python train.py --d_shared_expert=64 --moe_layers=[1, 2, 3, 4, 5, 6, 7, 8, 9] --head_dim=64 --rope_base=10000.0 --init_std_o=0.0 --optimizer="adamw" --decay_fraction=0.897 --batch_tokens=32768
Below are experts of layer 2 (counted from 0) of a mixture-of-experts language model. Rows are named router (the router's row for the expert), gate (a neuron's input weights, with its number), up (a neuron's input weights, with its number), down (a neuron's output weights, with its number) and show model dimensions 0-127. Each number is 128 + 24 x the weight over its row's rms, rounded and kept within 0 to 255. Numbers have three digits each.
After each expert's rows: a language model's description of what the expert responds to. This comes from a sample of Wikipedia text that the model never trained on.

# expert 23
router:123097164106106148112135147110140095152159161155159144152147154159124149141169155149149146150108115151133108164101157105163123136131161155144110103139145103149172141110131097144103164085108103109153108098141100108105100106116155159143089164102162150138103158149094135132140098157094146104102095121127114168143143160141098122129143151163160160131139118111112113152138161122096157154092
gate1:129147181081144149114120136143077148146086163144099132126130122117175130092136111144117150142109093144099130098137121143120134127117109151102135148148113150159114124133125115144148106087124077073103100171119146096141104161159145166137121145044132121113177113146128116137141121136137121120159088140134105136123140141125096112115147147169185140175122123111117163142131112129134134104100
up1:142131163101139169100155137107126148148122186100105109118167154118150140143114121143151155133175106142113092088082135138107161154130163144112156145152131146160135160116092119135108094113123049109122109154128155114099095139138154161130099149114163131146155115136130129130169142150122137141109122172134123107097115124103129171097135156139127157148089131096076149140134110088108122129123
down1:121062113166117118103114097119121145151142122146108118123155158154142111132134131130167112148171164138096165090142101149149132148149156129110107157177147169127104117114127118067132078113145094135125122140137151150076077112146149099117119147135154119168129170133137103146118130094107163144095121122091127112106079115132113126113136096108142111129133135130159125150179119144167134099146
gate2:155135128080136131144109146121104120142160181162162136132133157119079133131150144156125122158138109110107095141115141100161152173113133133110123131108108135193112108109132122142083165116107124154151089100131103131090095150143147149199127154094117144112133149148102111122144097147081170121125123097101112148115128108119106108149120122169166173132122112154135153145178148133107127138144
up2:163150151133137141112148116160070112126171145144139110136131159114121147143140141128115104122143136098130137125139160164148141133123116142176114122137112128157140087147134136181170172106072151121132138114111137085154121146129131148148073131106161140115156150135099095156122051157079133133132140099103126149153087102101111137135152152151111141083110147174157130148124147100137125143109
down2:124163167088161116135133131134131130188136121124167185145142085145147130147116091110119112156146118106120108136096098139153134084119140101109131184152134135098167086147140134144100144123118076106137133146129093105154143111138120146161171111096102106108098096142109078110122118128102123159121171084126129103120164161134085105150137136107132136133158107135132134132163150149142122161147
It responds to: Digits inside long numbers and word pieces or words in place and organization names, e.g. Wors-ted, Interactive, city, area, of.

# expert 17
router:098103152106110132100143152099150093141160147162155144133137168165104157150147137166149152149106118145139101165121165108157109149145167153133090111131143103160143145110130101142101160096113100110146102109151105113098099114111157158154097174120159139137102161167086153117152103138113149102094105126128123159149165146133108125127152141176147152120137108103106109150139163133107155159101
gate1:124098145123153141113150118148100132121142164158124122102105148137093175093135119143119111136146134102119107141128148156155139154181125114122089118147119123193163155107155110130130152092098100128138129091128088123130133118168118147144097152051179141098117109166107131149166141134117122148070113171130094134137121137151149138109131134172131143126161126132129094127136164132098175115134
up1:121154174109126088133100107099120163156147113127130148133101124132122128130115168123152069104159075136132122114107130122099158138127118109113149158117167159168125136113155051140108147136099124132123115121128113128150137106128117130156105128104151128123108142160102091168125116137157117213161122153125122162147117122132138113135082130179083102169102164121157157138131114127112119117123
down1:120106132118132104135120108116147088111092142107144111150110121112129113091114160105114125128138099090099065153126138125111064115129166107109134171127102142141102135127129151138137150124136112155133168169121090172172152132159138080132147114135102143147104145168061176109129126131115112113138113116145145147147099148171157104096101063138121129138122133126142124097105093102114105118131
gate2:105110137130175149083161139108141127140128130121169153149135107147155155142154152134102125138136144119153064132130125151150167142136153134170121090132136111152177115126119083149112125078142134108186112133100118072150141124130136164141107152101166128102095116164071128118148092129129153095130097118095125151159162157135095094156136128147139116135123136122127083149125166119098128126138
up2:116129132140201154094174151139149152119155105126174151133104114173124130121133116110117118166126150161160079118153101133154163137155148134164172108102132112100157115123141133106120117103125140105169154146103107082142169108116124124138135133153174100096104101176071127115159116092147140116147136131097136131155148124123115088121171123121125100131111138129111108161124131094154160115142
down2:101096164104132123128105105150158124160093138153129093095131152117120134167153197147122127069084145131099119138119124106120123136107156120091142150090127097126125130124128116172164116140067128132105098091126179140113178142127118140139141171114136122082147121199114167139115132132141143162096133132095103097150139150113139133092130106138147131131136141108116124123083142110124146124141
It responds to: Letters inside Cyrillic words in transliterated place names, plus month names, New before York, and media nouns like album, film.

# expert 20
router:112086146117106143104139150106136089157152156144163143133144158159108147155147144145148149148112133153143109166110151095163118143140167155129111092146156100149178146114131096146101154112115114115150108101157100113099097122087147166156098158104167145136105167143079149126153105155103154110099100115131113164158168145129105126129143137164138151115131112118114106155151146125090147162092
gate0:103120170141145146096166163153136121162130102133136124184092126141146145159118115146122140108076109132123120149087175146189162157157190130136124127159118078172158153116145132123146115122123128140122134098087097142145135133161123153161135127106143132109068103155140141111109115114124136115134112162144153173163112121113107102168133144116114133131102125094138133148111134125143177156113
up0:146116130128167120084186119147134120148116080130117120160082129147161141175092107136127132135097120118159152119106148135158152176174159170166123162136122100167196106100165137128133118136143129129100136105094126150151132152117159169146151117133155128121107129142122150130104109105131173119114092143103161145139110100098140154151110109121120157134099106128152140131128122135155163134079
down0:135133126108136090121117129120144102127108127152127138122108082148148133073121140125122129116166133136135154140134088071139068089153111096143150155141115141133132151132128121084106133172111123158136145087096139129142145107090140174151137153125158135143134114129123158149125198109117150158130094145101133134134102123143136128128150146132134096074106078138103120200174150143132118155150
gate1:093125121132081129145141145132155102109115143150184123139119137151147136165150133137121115173104109116139113167097125133156109160128158148150102088129122119145160121165119109190164146119124106164122114085141143106134096098100133172131107169133141168150122157161116153131135087137151153106101119146107119126133154144122125153170141172130147167136130104139103137122162164127110166181088
up1:107121106182112101158117137129166096100100133129179087162129131129151112169147106113112110187124148110094153149122125126159142140104159122126140108120111149115143119171113127161182112147130130186115145115143163142149119123092114125116127122138106168150157138141132149128095131111111113122103153153113145085106168136122131159158134135091111172116127107179109171106156128133141160174109
down1:136081161130139123113131147077115115141139142113139123155085177119123134111084153110116164123126118110126107121128135122119113109107126097166097107154139106135138131135119146128105138165133134117129124145129091127111100145130124187160117153169166136171098186120124106167164119112167116153165134141127104125165150099118101126160115102155144106164150144157117125200108145116071094133122
It responds to: Last fragments of words split after a first piece (s'ay', ex'act', blood'y'), plus bare spaces before numbers or quotes.

# expert 1
router:111110139104114150098147158121143106137154147153148153145133157144117148149139135155140146133116117159137122148126163105138124143139170172130092104143136099165154145122119106162097150097116112111146087105166109097091091130124165196155116159105158148136111153149098152129155112143101147110078092099121106162141163157143112125146149134188153137128147119100101110155129159136091162144107
gate5:136099132097158128147121117130088128158115132114137102135160117143109110080138132147117107096118151152104107140134123144147153163145132146159144122120147153141127106139134126140164123084146124139182118121185147055141140091129115134136154137142142104151164153146094111145121101088104133101094142100115086116112138148169108124117125118127146156108079094104087183176127104144083151105147
up5:080165141107101117109168171119178131136139114165131162181097154152111129154121148149130134168141100127152152147121130117144124143158113120146082119132146090128122124118136106106090138138115101129082117129113107159112097122121151143136108147081132153131098101170129159092147131174165141139180107152109121155140137155056134119119129146125117130133163095122143101112146167128155145158118
down5:154135189137123089141139108129144128088115154145112136147124128114122160114133157161121109085164124090142137082113117143094115140108133122121128142167120149126175153095122121085098138142093133114112139130078096125128096152118161165141089180137141125152118118127140134165144146165144109194114080113101139161152183127109087153140143127147138103142136151150142128162103153132109138149126
gate6:096137117084098126136096121109144113149143148133146180134112163159102145127101135132167123149120113137125119167109156074145140171134171138120136112129139114115131129101154127187112142100142140161082119116165084147115114122093179134147099154116139141115121138150110165100133119126133150083115130090158137153147112143127118137091132180163145168143118118114062114118114145112098154120093
up6:096120116087124100159136138084116122143142117103120171177090138121130123110098109125115116157101138128102143149098132106142142175131126145097142144125141078115119092123160132150131123115139112143099105119101110101099091129139178122144121134080118118131101115120164111122103111107162173108136125095113134121172050089112084091120140143170151117162125122137086126163115113130140165113112
down6:118104130121056144110139137142133108087167126158131111125095147121102195111156099144136115133131111125087135091099133130076128117120095170162114139146137166153157107117143152108142130126121130100103119119110130103131153092135146159087144168172125142137137163134129158146129160149106153123092139102125123110065184142138118156145137146091162140146137129100134152140124150137141122079112
It responds to: Column headers in election tables like Votes, and common verbs, adverbs and stems mid-prose, such as very, earn, achieved, due.

# expert 58
router:114101154108101152116138146110144103154149155149172147130138165156120156155154160155150144152109119147128118153114149105156102148144163156144109080129145115163165145120138095135100160101100112124151120095161111106107113116110151170147089174110169142142106168166095141138152096147105150116090111115130113164163156157135109115129139143158153143131136118105114090146148163134090145159094
gate1:124142117111122156123138152113125135123141154148109192178169164160139137125128149108125129156107131137122144145127163097135135163142162142118108118103157090133160135146140130169105118112109100116121105132154103107126106132098142162153107169096154112123112142185125126136181075147117161111112095135134140124129156160084092123097129189148154129133101111099097105163115137085137143156100
up1:141175110128143153158144163149118141128112114140109168154161176129151115108124124086125099181123149125106156110125150150093133156129149128085135141081116123089107152144162171124148093146094135132103145157153124121142138160121118119154123154098119080119140106142153122168176115100142154135123133153116168098114131117084099099113097155112131107098072103143107115130105091106155122144109
down1:099088110121106162129134107146157139115123151150117149107137151201125169116146138119092125126132145120148126137088153111158109129155151130132159101149167146136150122131112077095132150106092114118136115128162096143166151138161138165134110171098149109134173159181098097144155142114103177126109152122113135148156135112124124107152139119137159111131128071106079105169134118123115091131133
gate2:108133123123134179103144157104132136141113149126135146108126170167126122138143148147115147096095115155124133127151133102116152120098161180154121105113143103186133103128136150170107124104132093102108093106147102088127121106140167173169123145100137153112118141135096150120109095154157131088142083132130105188155171144137082133117123163168172144156150146117120123149111165108117128133129
up2:086163120129123165105122147117152134169100130140129096101108149150104124078141148117111125138078090121118156123169121137136154135147132156124144112136135123140096100150200155138146134145139123133073131102133156108149150126151143158170133140121129186106127104103112157149098152159147159118143098150136114168134117108135083108099106150132118143115140094113083191152113127147116150106146
down2:148144165101101139145135103148115119136160108114089118146128143124136161126124140127154188145150106136132114150137144131106095123120110116142117140174134123154135152122150138149123112061111093122169070131166101133106083120145131163111120153174110128149138166115146132125159147113106185125138195111164122160136119124151143135138148138183162098108150119122110164134120107155082141150152
It responds to: Bare space and zero tokens before digits in tables and dates, the word working, and short mid-word pieces like ra(in), Bur(y).

# expert 2
router:109103148092120139118139147102131116158163168164163131130152162157118160149146136151140150163123100140139119174121156126143126153149158156135119107135147118165148126127134110138127144098122082119147099104142116113097097104117138193155107177113153148130113156180097155115142100178133144107103109121121112174135145137129114124127143145186163159130131101112120110171132152149104170161099
gate1:084105144085121137110129130116138114119154131137127122129162141133116171127156115154161132124158133117126093126107158127146125133127130140132083090118156103161156112079100108140097193122133107092168132101135112098080106100126115163160127137131126143118109150147111149107140063132158129105079107095150114167147142143195098125121155150159142146089128149117129124141137145097085147144117
up1:094131155108131121114141120105122128109140121118129089125176129112113165154152085136168107127195115134090106100100152187126097138146111157108116127090135122152129143073073110115124156144110119111171122087116094083112135111134113143150095131144098174130129154140126133128119072138184135108111137121149140150150113120186124118145128139140134122077134155145150135121133132097109128138121
down1:124114124143164139139142108117132117133156119126183142096143122108126129106142119138140129129151136177127117166161147079144084144159159136154111149152141089139116121109148109171123129111102163091113118113147096145072144122102143176083103174120147125139146105120130124168140136145110155133124088124167114176108158162148160162100140120176105114107132104131103108103172109174130135115148
gate2:129143111125114150150094123114093102125112164116160114155141162091152150157146123128147158165152116139168137170129140094125112114098135186173134070120136118180119077163124167134140140124123144120151136135133144131107128109122107141114152126099130132162099156103121103092119132171102128127128165080141114124139117117144143150143147109195155145120117161126129159127114147146122162095069
up2:097128136134184133135108133104123101114114108139141123140156126123138104138178137107128118142164112148135170182121140069113138092118155182164129092126128164161088111159125111132120171131074158114099122122109092149113110099142097144118143106071148149131100126128087113128118156171126120156126135111137114121158141128121152141106165155167155149140118155103108168155129132171100124126128
down2:160141125130114158125136125110130146102115097087157080140121114112161143109169124149137132119140111135149094150130132152144098140176123115169101164196167105135120120159091124111147162097153155122151136116129163140150113089134157146105120123165122181159126136157127150153146168136124120089113125108125080114156129077143174147150142112133122123158107113137134136185103094127136156121109
It responds to: Common nouns and verbs in biographies and sports articles, especially "Full name" after Personal information, plus throw, goal, game, School.

# expert 25
router:116111140106114153102149153110124126142130157157152150146137149146111170129168136157132154135112099155146119152101160112154120153142154158136077090116144117178147147115133114163104180088107086116131090108149086109097102102098148159157119148104154147139121172158111125122144104169108147116098093103120097161164135143140099142130158152165147145134123117098111124147150163150089134151126
gate0:168109107134113167114117145101107128146122133140151141144158177106151125115205165128136093144134174163175130156138120154097141146109171109117107093131128131146156129126117161156088167135116118126158125122105106129136086138143105182159151127157140141083102158158107109136119134133145137117132131143114080132103118161118106149145179131137155124101111120124120147073165154140117136104137
up0:144130118150118115144143132091102156099131120141130163121186149128147126112186122104110094153177174167152136137138087132088152104130128121129122129109093162128128079120106143143079145121117159134154092163124129122148125135164111150137143108157124138103113110159141102105124153103117105132117130142154119136049104146100133160114175145145163109098147118148131182099159126130123140104119
down0:131154118138080154126101119147136131120137124116094115125126133115143103126087132109149117109177085147140139155173107178096114115142119139128125142171183119102135111136155123131096174165149138160118106086123111124128123119114122128113131132122094109149153138154117111150062131123142120136107096129149108112130140116115179132172125131136120088165140152153157145087114044121105168115105
gate1:113141140102077105108171159134107097130169167123121142099125160123132130143092155146158154119126103106170111108147132142118090118092184144118115142128144136148156168132119091115139159127134111124126135097137132105107132120154159143129092149165144149116131131128107121128127142158145154072061117171141120137163156126147100126124099157144164136156148102087123114146117188146079134143108
up1:118157125135097104120174159144090101126143127104107126093157125093125124122075137115159154103151086089161120119152093169108080123094156161099156166093133155162122169132126143104168129132127116150094140104113146135133135130159157119096144105129146126122140122112134104117127162165137122084058137167140123121143124113167130117092125116114138131172151122111125138122124157167080121121122
down1:150149133098103128122090104153139108124090119130166088130106131110132163148109141155081163132112123132108174134112144133116172084122147105138140163127135152141129121122129132122086162134097105145131126156117145129089097091110151228130121140102138133122109116115141134151162166103141183144146111082133140146118130140088108118156115146193149135148112134140132124156106120102104131114149
It responds to: Fields in taxonomy infoboxes (Binomial, Clade), blank lines before section headings, and possessives or articles such as his, their, the.

# expert 24
router:112102155122113149103141135107126120142150162146151142142120154154125147151145144162141126134128130139135107157106168105184121138140160129128094099137145106142152148119133072164102190098114123115130090096145106101111094089111137154145080143114173135131127162141072147135154096155106152112110078134124092155144168154135109127138148134172145162139143123112118113150155154139109153171104
gate1:118125130126111172112138159112111139155171111117140156173135148171121161139151157146176141106137093138120136122072111105102127165129159126122102121155135101141155133155133112137096123118142108145102099121120091153086113120113145165147109145102134145159123156132081179160146111134124145143095114102103126146163168139154081139102123138142134127119097119069085093177119153144119135109105
up1:119169151111141161094118130129114131138129110109092122152105144131127124132097138141153107084113123107128084108134134124088103130080159108121075107121091145123126197151100111108115128142137147113127150161123143145113177164134144126101115133123109143131138107093092170182151125181154117159096105109144107132123142155167104144120134125121065145102094156100111143171102132132112157114142
down1:132149147080109153110153139116133097113110189147102101173135166121130134146144147181121114162090127130173116150085100133137103137132140149105105105166137082141102140124109128141132113196144102142127135134124125115149121135145134113076127118119159143140134173142133160129166121147129079110152061167138103129130139148122120148141154141144125170174101116118117111151101123100100123151119
gate2:121136134092140110120121125116077104145152167145153107144120125166106150167141137144107123122104122129113110131091156123183124115154116153109094118115146117164149142142106098124099142122107091107139100117122133140135110115112147166150073155134136130123065130131148120133117082125107174113122094119116105133201144107178114133129129145198159125115125137109099073144100147154114144124099
up2:140154111131162074164110097129069101098122140104103106118121111122124129163115117120112088092131155113103127087118132145176138084135089118101115133108146128133118146168110114084135135134136125087147130143074126150172112147152106111144099107135127117117108105098149122127114120098139144140145138142120126089175109094195126100126116134148159103126128156139130104119062104146161102113135
down2:130103119120172100159105122134113094135132166143132137131155093103096109113104140112139101116143146127127094145131136161126145128189164093102152147103125144113109148123113101120088162168120135122128106093111111112151158108148098178140163108113107113107110095109123089186158156118119139117120133148173100171124135144180137113100096088160107144095144106126157136105113123171150095129142
It responds to: Periods ending sentences before He, The, It, plus ellipsis dots, initials in names, and some word endings like -ity, -do.

# expert 18
router:102106162113114144103134152097141096144164155140154139145130169158099153158143146144143137139114116144141112165096153094154130146133156155143114081141141112149182134109117096140109157117117098113161110096163102120101097113086151171141093171103158148134102148147076140127162104138100151099095092123122113154155150161140111125136150137161139152132138112110109099156143156140097144152096
gate1:123123188120107116114179201133134134133157163154124156158142151139141134126123169150138110128123118151142098145134154108138134158144155124105124085130116126156154128162121096127092135115097068095123107107136092123115110101092147152157099156112147153108121138163114146153157095171129145130129092136134124172123115138130119135140140150175184174144114129092126100137143168102114156131115
up1:121142100074129155085119096140122109148143116139165131121124135118073156119160094162174148123136092141126125164118125120128119125144134128115102155127171090155159128062138155154102134113177128148127138125134139084114105133124140152184130132119147104091096148156131156136089119129097148110113099090148111117145156119134090132110156101146143093097137100130134132150137177152086138147093
down1:169091121128150129114143107118121129107133086131120096094123109128124118129145131135142124133125166116154059109119082198140112097124111116128132167117151134131143172155111120095135157137121126170144151161127163139123129126183123067159173090130129140098157118148136103109162122107144129138121168122146103089127118148119140136125136148081118177140107155149156139103154099140142122101174
gate2:131109152130126142120138154128153115097156170132150132090155160121094211154132109125182118119111115139155121130102137101125168149112143123144136124087086127152122113096133101110125128141157155129123119120160098128090119132114140175148108135103147165186136153165140128137120158098120121117160166091134124142148098115142119114083124120123153124174108139147090157169129184115108152109137
up2:175123122127153136120143124163145152086144180134136132113130137093068181145112108098141108149144104104118115155070111095123160133100130101102150081129103168156128118134130136119113092143131130119125135137137114124142123161113168168175100119120122103151132129160126087169114163095124112127134151127148148109149108134091123129097101146128109107093115147143089166160137176090134106123107
down2:122151171152116131153147161114157129140119077120108124073114137149149126074136132139153150126137148131142130134115111134103131120136138133154134128154146138114180085123107102074112160168135085114118111193115101094147127152131119133109112178130164107139118104137116114142148158165153108116138127128135101165117111132125139118148102121143092090184125135143087170192108137159128141124153
It responds to: The words alleged and stating, month names, reporting verbs like announced, and the space or digit 1 starting years and track times.

# expert 37
router:120100151118121133114135139106134087153154157147159148148129160164102164147165146156151138142121119142132103163101154094149113153136158158140111089137143108146167147109139089142099159098117107115143101080160112110118113105100151160148096168104165143139109166160097144118144096153096145112087093119133111151161155151137105114133141151167143143123143113111110093158139163141088152147100
gate54:105126184128127124129132163101105129137092160150118123185151162155117150137166204136126129149120122099117129166100144136160119128157121159130127098145109098147153105115138112119117162093100102070126129101139141136130111084142164155124092148157151144136130150150128137108141089125116123127144090144125115144102132125127153148160100145172164163157127129103104101153129146136087171146091
up54:145126174141164112145120142145098146082069143145094105156145140162136123124153178110109121140147130076100102145116139160141096102143109148139161113129081143120129124118153124107146128113108146128113143124138162157139128091153158127078073160171138114114160147144124144107138103120151104151178110152138133120111113115140162143187061109142133145127124155123128113144123124142089132124095
down54:138125101122119091160123121097107125172166144097135120155145125125108134124161115095150165161140079094131164168126162093107142122113127147145118108103102106128182108121112114118100113093133112092127138117176147092138132114126135129116140185161101130140162165138164101132086134137163104103140146105133110102115139113117125101118135160151161128158127103160184120114150138170111154119078
gate55:098092164123127150100140138115147106135129141156180152132104157169124164141161138156132138131103161145160125164110137144164146148121148149166106090141151093150195110120134106141113161096117075136142125118135112103108115104125156168144112184131178147112121153128093133114133099121077158084101100108124113134142143138140122129152142148152154161115111097125114105127127152090115137156115
up55:129118159124112145088131122107124114113148116123144125117099106140101142104143115134134105116067148132163122135114121146131150148100132119168142115166153146166162090103121145109153148134137059131124134118115176124139119121152167121155133177101162145108100125128128125102144141101068163098122085123149142106107133100155103095171164140127104121125118089128083146110138176080151116122169
down55:127130173122103176127143146130132121161155077101132124153115143123156145099158085145111100168120139133146124110096137144093109133127128099116080097168120161134171128108075134123122179131113130115093133089114098117146106106131154195140087145133119104143145131150130098135136148141129134179090101140100162143099140115181129098155121122175137144111144153130096145150102113111131135116122
It responds to: City and team names like Tampa, Brooklyn, Miami, plus digits and spaces inside years, measurements and table numbers.

# expert 40
router:108096155111120142116127149108125089152142151162150152148143158164130161138158152158140140145117131132138102168121152110177124149135152165142105108138134096167172136112132098139129160089120093103141114105163120105119103107116155166154094156107149150130107169157100147130143090171113153099092090147126103165145148149156092103121126146168142151130134125110102096149142150124092158161110
gate1:099138141085135121141062077111098135130097162164123155106155124104137138111126099140102089152133111118149111174125144120137158124111134148136111135096105119149115115134138126132169119091134132108135132088122134116128114099166083144126130161117155093107126122085127148129134127209096125141162146171102102112111108106141140075086099131144172132135121155128149143152168105143124145163120
up1:112156186113113110135096118118073143097077122127129108142097128127116153130113123141096090130129161094160134138171121139084135095094132105146144152088117094136141084121091149128153159123145180155116130141136130101146129104155104148112140143115152141118125117075149165170164121149142106096136131177096094141124125112152112100114099128158162118113161129140168148147148131167119126110112
down1:139130171098114120137097122081165149172159136111121094141093112133141185155138132120137109130123103123097152133144128141114121122139130101127160190117114107141124131088135158140100140114115148144145103124102116082190129111132126072042119123107132155128156106127109121152131134123153193092103109153108156153146117103123117107154170146126146139127145121118130145127173119148114142129115
gate2:109111112134136118106132134145122120105122140148119127129191128131113139139105115149159128108128116125162157113127142154147132133075156150138152136079092154196153132108140124133150130127153106124174125123141054077120140119158190148134116126141124162153118128143143170113127109151148130095125090138132076148118115086157108119112111126124102129154138127134134097154084184156088094119133
up2:088117110125144119111116125166120100087120145142134121135187113113124156134104145136178128119084130103147138131134139163132122130081147084114142136083082130169137148113155113123159131137149074127155142135150090100140154123162135134129113131169112141136106141164165172111128133163159102106112091135148127153104123089164115104099094126112108108109108121151111098147113161153071110105148
down2:135120139154142129144133154106154123123121140165120113147107109155129095144109135111106105104105153129115134084167145156108113142149110143170123103145078137085131141086132124098156148096111167109117113096140125128164175126120100097137114148151140119143153200124103116075156115125153122102110113136166162098134076117097138129135145080090142125160154086118144141137091101090123130146154
It responds to: Syllables inside South Asian, Persian or Chinese names in cast and credit tables, like A(ham)ed, Na(ir), Kam(al), X(ue).

# expert 29
router:114098159115103149108139146109148088156152164151166142138134157161106156156161157156146138148109120145137114162111146100158117148138151154148115088155147099147167145108134106144103158091110101123142110081150103105109108114093143169142097168117158154128102160151095134125146098146102154113094100112132113153148151144144109121131154150164151149123139114103115099149153155120089157163086
gate1:126137119127091151111122132137130133143150148167132123104138151136125165135135102165148122118134130156125130157135163087179107110161134144121094118131122111162143150120154114145097169116117137130139117101106132079096137095140142144115100137104156207088104139144090118123102104132100130103135140100129149134121132169107100136138127133149138137132117139099126094126144186110117161233111
up1:176104150135153103126144112113117135171127174132148141104147103107145170119183160130158125125110106122134119133124125127122181120165128109156157121168141127116113137111087122117133161147126103154126121083109141126107147143140098161108090120100148137081145127150090091124134081069133128142126120136115146136119114157153122153054159147132142120122123172106114108131136138094094128151184
down1:138103114110127082104129141130116112159104144138170144133116154126156120122146141118111124113162104108125092161128145144147112134099132108128115139162119126148137110135127092126158133091138091119164159105120150157152139136103080211098099140126166100084134099114109125125108132079123130192122119085130113109127127172126129148107095111144096128095083128105110115078132162115106136137081
gate2:089112162117117127131133146081098135130167153151149103177154126127102168131133131168137121141058107127133153138098151119143132127169125162148130094132158068149122096125139105152135150091149104123112112081171124074088106093088137160137117130127138128103114182112145136143119118143153127104111106124097130168127127124121081145152122145149140154132109098111134121121156147150136151157102
up2:079112141154112119132154143081109108142127153141144073166155113096106151158118154155120102141054147106123169112116123140107121111152106128162147100146121061125087098137134144126163110103142117145114134084141153079096121125098120124104127085154113126127115164100160123118110132143158090111103130104084136130113110107106106138146122104112106153095114093112143124130145132166143152135140
down2:163116101111172161132111135153115140113109110147132171108151153153083095120103114113129115138134077123164147128113158112132120090114166108139148136143146138136144148162124102133090185134124106105129109128140102129120142128106112162156076176120139141090118124120147132148151138158088131131134122101124067128072087140176159142102157152134122134172141141134099133120149148100123137156177
It responds to: First pieces or fragments of proper names, places and teams, like Vi-king, Ta-smania, Na-sdaq, often in sports writing.

# expert 54
router:114110154098114144111139145104132104152159167150171137140132148165108151148146143153133149150115115149125115157110152101158117158138155159137102100149147105158153157113129098150117161108103103118158097099149107118099091111112159159135081162107155144132101151165082139131152106167111164113092089117135112176138161151126099120129145145182148152133136114111112103162141145138092154151101
gate1:100092136141119157134137155116121103127200157151132176119143156125133159141162133161137181143087126155116114163131148077188117174127146145144101095119127110140159119106091118135110178116100113095148121100122120099100121125088131156142142168108148170108115142140088147113154109135104133106119141130109149162124137145107083123132153154162158126136133124130108157164146129110117118152146
up1:110157130104131143118117133141131111130102155149156112132174119156131136126136171135133117124172106143140143124153093167126154124169125153124137167131143103172134128108163097113121087104155093137105109132163135131159106091134134152141095144142145135161097141155145128169120115135158133125139106095137111120155156138162164123085149101160128138147100126093135077080100159171126185145071
down1:129155118150127104140188118151106113138123131114149138128098118120133103133129091120102096112116088129136093114153114099130104161162132145124110109112157102098174070135099129171112157082096123107136124090152135102154130135076131126143151151132131151062125087109105117166095128089118159095172127178160117146124106114108117135127112112133091109141120124142138099116155127115135117097174
gate2:112150109111153172136109127146137123094174101158188125129142127128156139132127148156142116126106131145112094145135157112172134180146128144146080128120112091138132076126160124130102148092159145154160148089133152091158132130144092141122123143165117137141125118153064143168133068133105171138126131145133123149152121135193138154119139139126181151104108138090133111137133132118100132124125
up2:091128120073105087110116148126108118129106164125134144173117134154093115130152132123144141137165112142131130134134109118112144139133138136155146131119158090131099116152206130132160122125144083091124116117197129114114136107114126143119135109100153095140084130139139139115180132140114127090148114189143078130140156128165109136097134146158172133144151148129132109105169173161120149138094
down2:088118119101171143137107119147142140167103138146108157115113136149100096151139103146096120164124103131108130109129134078083150145128141117120079156119159101121144137112115158178114110055114094131132105159112122106178099113122148113144152137090138140108160105114127137133142124102123143118167144148153149115089119150100125103125163149161122131175157151160091102137168143134086111157139
It responds to: Line-initial words in infobox fields or list entries, such as album in "Studio album by", Rank, Written, film, band.

# expert 59
router:115108156115107138118144143111144108161150158151169137145125168167104145150154162148146127152120126142143097151108151125150105142143167159148092099148157097148181142114116090148098168092122110113146104104155088099105109109100143166145105157116177153124110162149085149130138100141124152107089089124131099166153154141133116123132144147169145148130125106115116098149149160132095148160105
gate0:130124125156123140146122139127140128101129100151139149126125119095136144108162150151139114136165124122116129141098134173119112093168125158125106147113128090142177085145076114140122097100141143106198106128125137068154117075125153122171115154130181146110112120165109135159085146091136162114097102105122143126112122140151123140166109146106157150151091090113103149134161130130136085137149
up0:079087140169123133142104116143179133097126088147124110101110137098110134117180131120141104115158122124144124126111159176123084103159123129109106122116110083142160101151101112135127092116118142115190116119142125071139123086141145111126135134147153151125130122147110139161050154092140165116072122114152141119131117146152150132148109176123139133120104092134132139115137102143114097128147
down0:096141134129129136156112167122126089113117178145130119128088144090129114069168141171116127151116128143113136167111122134106170127145130153090143175083164119122136076071137130124112129143149116176112113151141163088132099084117146104124132107128145106121134100145086153144136146136126124121108094136107107180145102100145112135139113157119155151116131153121101162130153094128135101151081
gate1:133093192114115140102151127112100127138190136146135113183120148164136164097127174118154128138087129134127129140131137105133098158141177139148157105134182127118133151147141091158142130101096099150104115128108136117127101088125159164121097136078146165143139131163089096119148107145128145109144094106122144157150161161084120115128132151136144152134182143113129135135148166132121132142109
up1:112104124165109130123143142159102103166159108109161155142112108141132143145121105123139136156133107093104134161125112176116110144109143146158128131108133124104184160115117137162097119103115132170134139128118145131140111129125160153134131131064178084108138074136132095109138099121119154104080105103129165128133138195101168097102143174151173138121122109127108171135124148110133117098127
down1:124103149133139128175152080132128085137134115123124136109115129146126074161131098119095120149155110063159144123146108138117116099143157131156126117124135125129147134128098135135113080114157122135127120110161122149142111168141168118136114164110146095123112121083143097105164180091094128088078111122138129192135162122139153127111156111129154145093127134116087128143129144155091185108112
It responds to: Word-internal pieces like enterp-rise, mis-under-stands, and According, plus digits in coordinates and percentages.